From a checkpoint of a small mixture-of-experts model trained on Wikipedia: 2 picks a token.
Below are experts of layer 7 (counted from 0) of a mixture-of-experts language model. Rows are named gate (a neuron's input weights, with its number), up (a neuron's input weights, with its number), down (a neuron's output weights, with its number) and show model dimensions 0-127. Each number is 128 + 24 x the weight over its row's rms, rounded and kept within 0 to 255. Numbers have three digits each.
Before each expert's rows: "comes after" lists some tokens at least twice as common just before its tokens as in all text. This comes from a sample of Wikipedia text that the model never trained on. Tokens count by the router's weight.

# expert 37
comes after: "B", "A", "b", "R", "F", "G"
gate1:131130139138120171120120122122127152140158095137142113137112138094144167140126122134137109098125170114157112141116130097132136090125106124112126083115150118149134111137132130109106103161133164174124080116115178103127133135157098126107163157097100142084101131126129125116160183121111115156133148127118108109149162169149122174037138111099160112100128084108118107172093097122134106106135
up1:125142091126101075138103129097129135135176137124116166131098146137127148145097124133109135099120176135145128124104131114112150128109083121074160114101141113124113117101098150154119103158116112138112130153159103152122114163128166124128148150140098185160086099149144144167195125137110176109137141134151105127160136175150127139093092138117140158089113108103113106142082155110111118148126
down1:135131114113175130127141103101108151126167078223115171139120154154099144127118121132132136118112130115131151106086141135116119118098126110136128107153099104111134153132097128102128120164151109129108127127128161130160160117096113158107141122130131141134135101106164108146162118119072159125122189123169151103166152091113177121175120133108135148134149135114167101131125073113132114148133

# expert 18
comes after: ".", ")", "==", "\n", "\"", "y"
gate0:127124136109159117159125157139111133131124100171130120107108133106135164130142145130106161086145090118102120143078124128144110131111114134113177134133166089146145129124072065123110145139132140128114114103137113113111123160157159128143135160121102100106085111101118142113122119105122063141165161118161122193091087153135092120117145156127183139113126109100141141126119107132087098159102
up0:117120107123145117130141139163115140143099119116157120210101143112130130138129086145081113096167069181136116109128108125131131135106112132141165115142166101124126121155107162101098135145122140092152121150143128093115123147120147133132123123107125092115101080135141128114074152153117133140123169163136131130121128077102091129143157161145159146108087135104115129134112055133097147146109
down0:125164144097157159117153138145132059146102137161151109097111109143114080081151113087141146121119130130112112156143104128142131118156078151110151104151115146070168143126090143124126139118155128155109172114139127171172102112158156167157131124160123135111109150098127096105117153096123126129156140124141106151142162134134149110150116148132117157129165125149106132107149136122105074121076

# expert 11
comes after: "the ", "to ", "a ", "was ", "and ", "al "
gate0:129133128146141098139124108114081115129148105061175118132091147134131192156118135101094149122150106115107156126104104110132104129118117136106128158134114115117108155135131110070153108146126102151096109169113112143115088090125127088146099127138129099162090132080119138116091081111081098118139147125137117128139133136167103119096084168134154089139108101124124101105128130100130108118087
up0:154094106100116139120151123163143138128101113134140123120136082148121126112072117113119137156140170154198117141162180141125111125164106131122127130136201142160162134149128187151116130114108168122117133068130134110137122134125125189138126127099168135145138131151121146133132116163167128129145079140177091167107118159103145148134121125121101146115103129103111108160125113132127116118151
down0:127147184171168122104101129132109132112107183144135157061103090071167132140115161146099098146124134101105091132130132134088118139101118064131136129147111152149141171148127155156089143112113157121134145123158129161134089108098110120130110117126084131111118133127134161130121135142096120118119087133131147141140110119085150140146134085118107127133101121185117148129127085141124107101122

# expert 15
comes after: "the ", "to ", "was ", "a ", "re", "and "
gate0:123163120148136174128127133113145169148126096096145112146133094122140092180123119096115195142103126101138083097117170098108108100126163076091137151131123101119104129147135140138132113107132158121101117104125102140105088154120133148134140145150156141090134065146131122093133108101126063117115140122142145078111098123107093108157143086134133121162138117132149151147130161131143131156119
up0:147121180119167098107131106100115126131143113118150124179150101115119114092081111138142122112161172142144152120137109140165122161197115105136155147156089137151104145100112128052140078133168123140151155121144124142130140108141170133100124122108155130119141147128140158129115142160138139157111151138110089115175127167177131141133124151115107131120125117125159118090150106137120129123182
down0:098148123160116119093106152109089126135110171125133088093098143121162108129107111127063121093128174128116105154149145145113138091137127139137073132147141122127127102128147119170054161140134153093115101150115151121134122126090149094141151116184116166139150096128130124183138111132123138138143137118105120166104105124100129150083135112146144173107116169134130139130137143151156166133121

# expert 57
comes after: "201", "200", "202", "199", "198", "18"
gate0:101177113152184121146122132110157128125130093131137158138110118136160138103104100141161129091113151106108131111127157079082108116127102140129133111154137138152143140149154097107109108127095128097169162140146103125139080139125127093130112099168131154146154077098085090128127149128154162130128135123185097119120141091156114133073122138112144109180108117103103122162115099095123129143123
up0:135092153102116167109084093144134087146157176109141120134138139111151116164155118116120135139104140143134157112128084148137116148161115127149131093107112106097100113092147164147152110115127143111123104110085155170119125114117178168143134152135165132147095164135132127151131093159141102146140156127162121118150104134094145186082140089129129165124128164131138159131121143128170130090174
down0:120146152086172119153133143108075147151118145128099101125159093132132123103124163169101109058148097092104109146187138118155098130111153148091113132113122109157141132146174117093136121112121163157114164137136148145128115123140114126108133119120123128076164099148159097099128124117106115161141149096104103115156138157147122079131128164138146143085114108092136134090113111101107123120107

# expert 62
comes after: "3", ",", ".", "4", "5", "8"
gate0:080115106118126148115108120118147143084135136150123140121141140132137118150149099160165140119107161087126162137115150091109115138121133121118121108139111092142107080115123106116099156157125135098101132115093159119117125137134143163150137096133127100141084103070181124161141142181119143129136131147101173113144087119072124105069173100125115123127110133126117100106131166078147164108107
up0:162121174126128136141171133115134122121084137072132127122095111132102143124115117070092128087144110132114099106138131139143148121128141106130114138117130138109129173161106148112140126086107129156124130164137131156120119094103078121137134165096137162097152154154100123110098147088118146118093153126108108155112157164172116135176100127097153113149134109099137149129155082156100109165182
down0:088128116145119130102095124148136147095119141144169096114089122172106135158155114121124097093123086112107158125142164107154119148173132083144114159145062137161096137103143087133102081158136121131127137101135155145130158118162133131133109116143126158149111120143177156120135157147133127154106045112180129110132104123138146152103091109144117121112127114119116098146120145120163115141139

# expert 3
comes after: "\n", " ", "0 ", "1 ", "2 ", ") "
gate0:140119102170145096151122128136126159110142096110139107151128133143162153104180122137126124102123129106118132104126119089143135086147154115101091136155100145164128158131121104114096159119108123107172145155180092135109147161144142095132120114115086137112099119130108152102135159144116144153156129117125110102129095131106153137111202110089149127145132116138095157138067148148075185131120
up0:159159097114126133151117141141109127114140111119128145107155128148119133175099134109128076171166057156111151149146134158128108156130115138125169119142128143138181106144104167097135054137125114112122121129113144134153134087112112134148118151124139159161124159143146108143159114148131160135148120155144153190102104126123123132143067129173156105121143130157115088097148128100151112148141
down0:114123091161135093149139153123119158111103110103139090175083127144132145139110155138123138163159135170133125137094140133123125112172095149092117119170124168154104109133132169160136137111148116113119159158116136116141143137140110124143158162160091098152116107112089147145080133140128095120108164130138154125162102154162151130158105085146130135127101075099097152140115182120108129085101

# expert 59
comes after: "K", "H", "R", "k", "J", "h"
gate1:117128150167132126156097181169079105114120154180139120107114118063151083135106165120103113090161184083105140150142123101163130126108132162133150113114130144119103166148122130149154107133173106076127124141149118166144110093147128100123124126173134101167102134121115156158103163125140132120101137114142154147138108157128150119122117098144132128139137110140100124139162141132103112151098
up1:128120144143181104117117153144082162093124130124117108079145130138153141121140145125144145156146163121137113132164155130167155122122128136174135136136141153122105116159099123136154120156151103049112151150107091153111130132129151093168128140150158142158132086153093165093107111089131141105079133125101117139164130140125152120094144139158120104160140084137138145169126117158156110097162
down1:136114071112094129093119141136164127148120135120128174128163125146125142144164087124154124152123127137182165131119149125095092142089144153119133119088138136106146115142120155104142115129113103142094147105163100121133111141085105126117168114052096116147116171137067133141137155130166120118110146162185159113154131157145127157137153101144144114114119166151112163125116159141142116133144

# expert 35
comes after: "\n", ") ", " ", "\n\n", "4 ", "2 "
gate0:157113122125102161115131152142165140142131171156118108159117138135106164130167156128112138106121129110136177145128153114151139126100114118081146147163100126117109105119150082101086135148164134131130129109149082114138128122119168149112160109080121118159108097090134123078066165086153122112147090156124136109109133113139167130151135075160142139132158136105145124142073117153150135145117
up0:135145151097165122137138134139099133094114098093079148112131109143167108123100092127131100178126120145083107110089117128130144091165131112155121120118146146155156134095131118165149131117101105124143147164136131133115116158111102120137116173137087131120163173130126099201158084151142141130099172115162159142123122115111107102131121182099098120128116137094100138097165155126107138125137
down0:156137142171132155127128130172086157154115069089163095176107155128117145104094120136129128139137134136109139155145077085120153155088115149113139114125147136126090142129140117144145115135174144114127153105155124146163127157168091158105112071127107125131109087123127187160110155119145110143140099165142177145167099106133121132123110144113161117134157121136117129132138148128105135087150

# expert 54
comes after: "the ", "a ", "The ", "Sp", "h", "and "
gate0:107131134114144130106129176101135128137078160116104180121104141120163128155107126116106133124100113136147069117118124127096099141120153127109110162138173135117119121122129110095111082123150116149134115097111152078112060131138155173134125131155135121139110149157122110116155143108158123136113072160112132123106090103162158106060135152118118097108134151125142088141100157133135165123089
up0:130093106129171142156116102152092112133113079091134142162125085116122096107134158137137108156139155129098143143100147143159134106123068143126147141116095131106110146106130133151163153143125129121117133120111116141137169155116094099101137130166128164103187108142134130149123095166130122108124192097168117110121131134126138139144134162180144158151118088145107162092150087110100117139161
down0:149162153139102142153119100141136108135184135135134123121127098122128150092125124107066131083171150160131095144148137159121135150133118083176122091105118152143119110110155154123106079131107140121179137122132076136124106127133116114122182115138138104150108115178153160128142111170081157134098093155116148132118146119120149151169160177130155127142159170144120150120113137132122118134107

# expert 2
comes after: "the ", "al ", "a ", "and ", "to ", "an "
gate0:100110171120079157099102142155124165093123148138082093103093128099126124107125133124150096110127114143159062138094099176136162117147127129122137159105099113146126120133175159136112170100142113142134076133113146102140116151134096154142099134140098078165106168108135123110098105120160151118127146138136105156134154151154133167112141108131125141119128164092159138153151164127113121155124
up0:176146106125135116069126152126138105115129093096142087195105132155128133116155125167150173157112145160155130139096139131128107115115130111115129128135130123145087154092110094129118177144133137160147138127125086152105168151124117192140123123110155150122098109130130099178145166118136129138105089161167129106123136089125150117192127156145126114154101138120123118113109142119172148116125
down0:163112131106132085153134136132132127136115131117127114137139138158155101144087115149077114124102130106120148106162125125106163097102105098172139138129103082108058098130146135184120142128126150068133125116124152140105135157126168161133121145133141085128123157128158113121169150147105142136053135113147117120128150172086136103173108139120141158170094121141112116126125127098132121104149

# expert 51
comes after: "| ", "3", "4", "5", "2", "6"
gate1:118123146115148159105140127174126103136143117121080183144104097122131120106135177146108082161106161091152119111137143137153138143156098150145112164133120116123090158117123117119130113164150074112076118120119115122098124128147166125143148109146120075153142168157139127134149134140087133114098161168173149127148127131149137096099130127111093098121139090135096098128134112166109146090090
up1:103161108139120112136125124102138186119112164140153138112134114126109149121131112134177100120170108158115141167153156099094138092126129090133128081122125113144127164135171110063115130143079119143138144134141131154129187143113089128100097156154119172111119092130201141139121120127158126108143103113078120094111108153131130109162142130158121129102137151106121137093157137128156136135103
down1:111108129140108122137133073143129127124164162116127125097154127139126114140105100143138135155117159143097157170102088139117162136055180136123135159139132114167126129107167147110105147111140176158170147152121155110102123125141139132120172095148110155132147127143117149120166098142127141154134093109141163105100108141175120092131135136125126152170143153069141148169106126137153132081110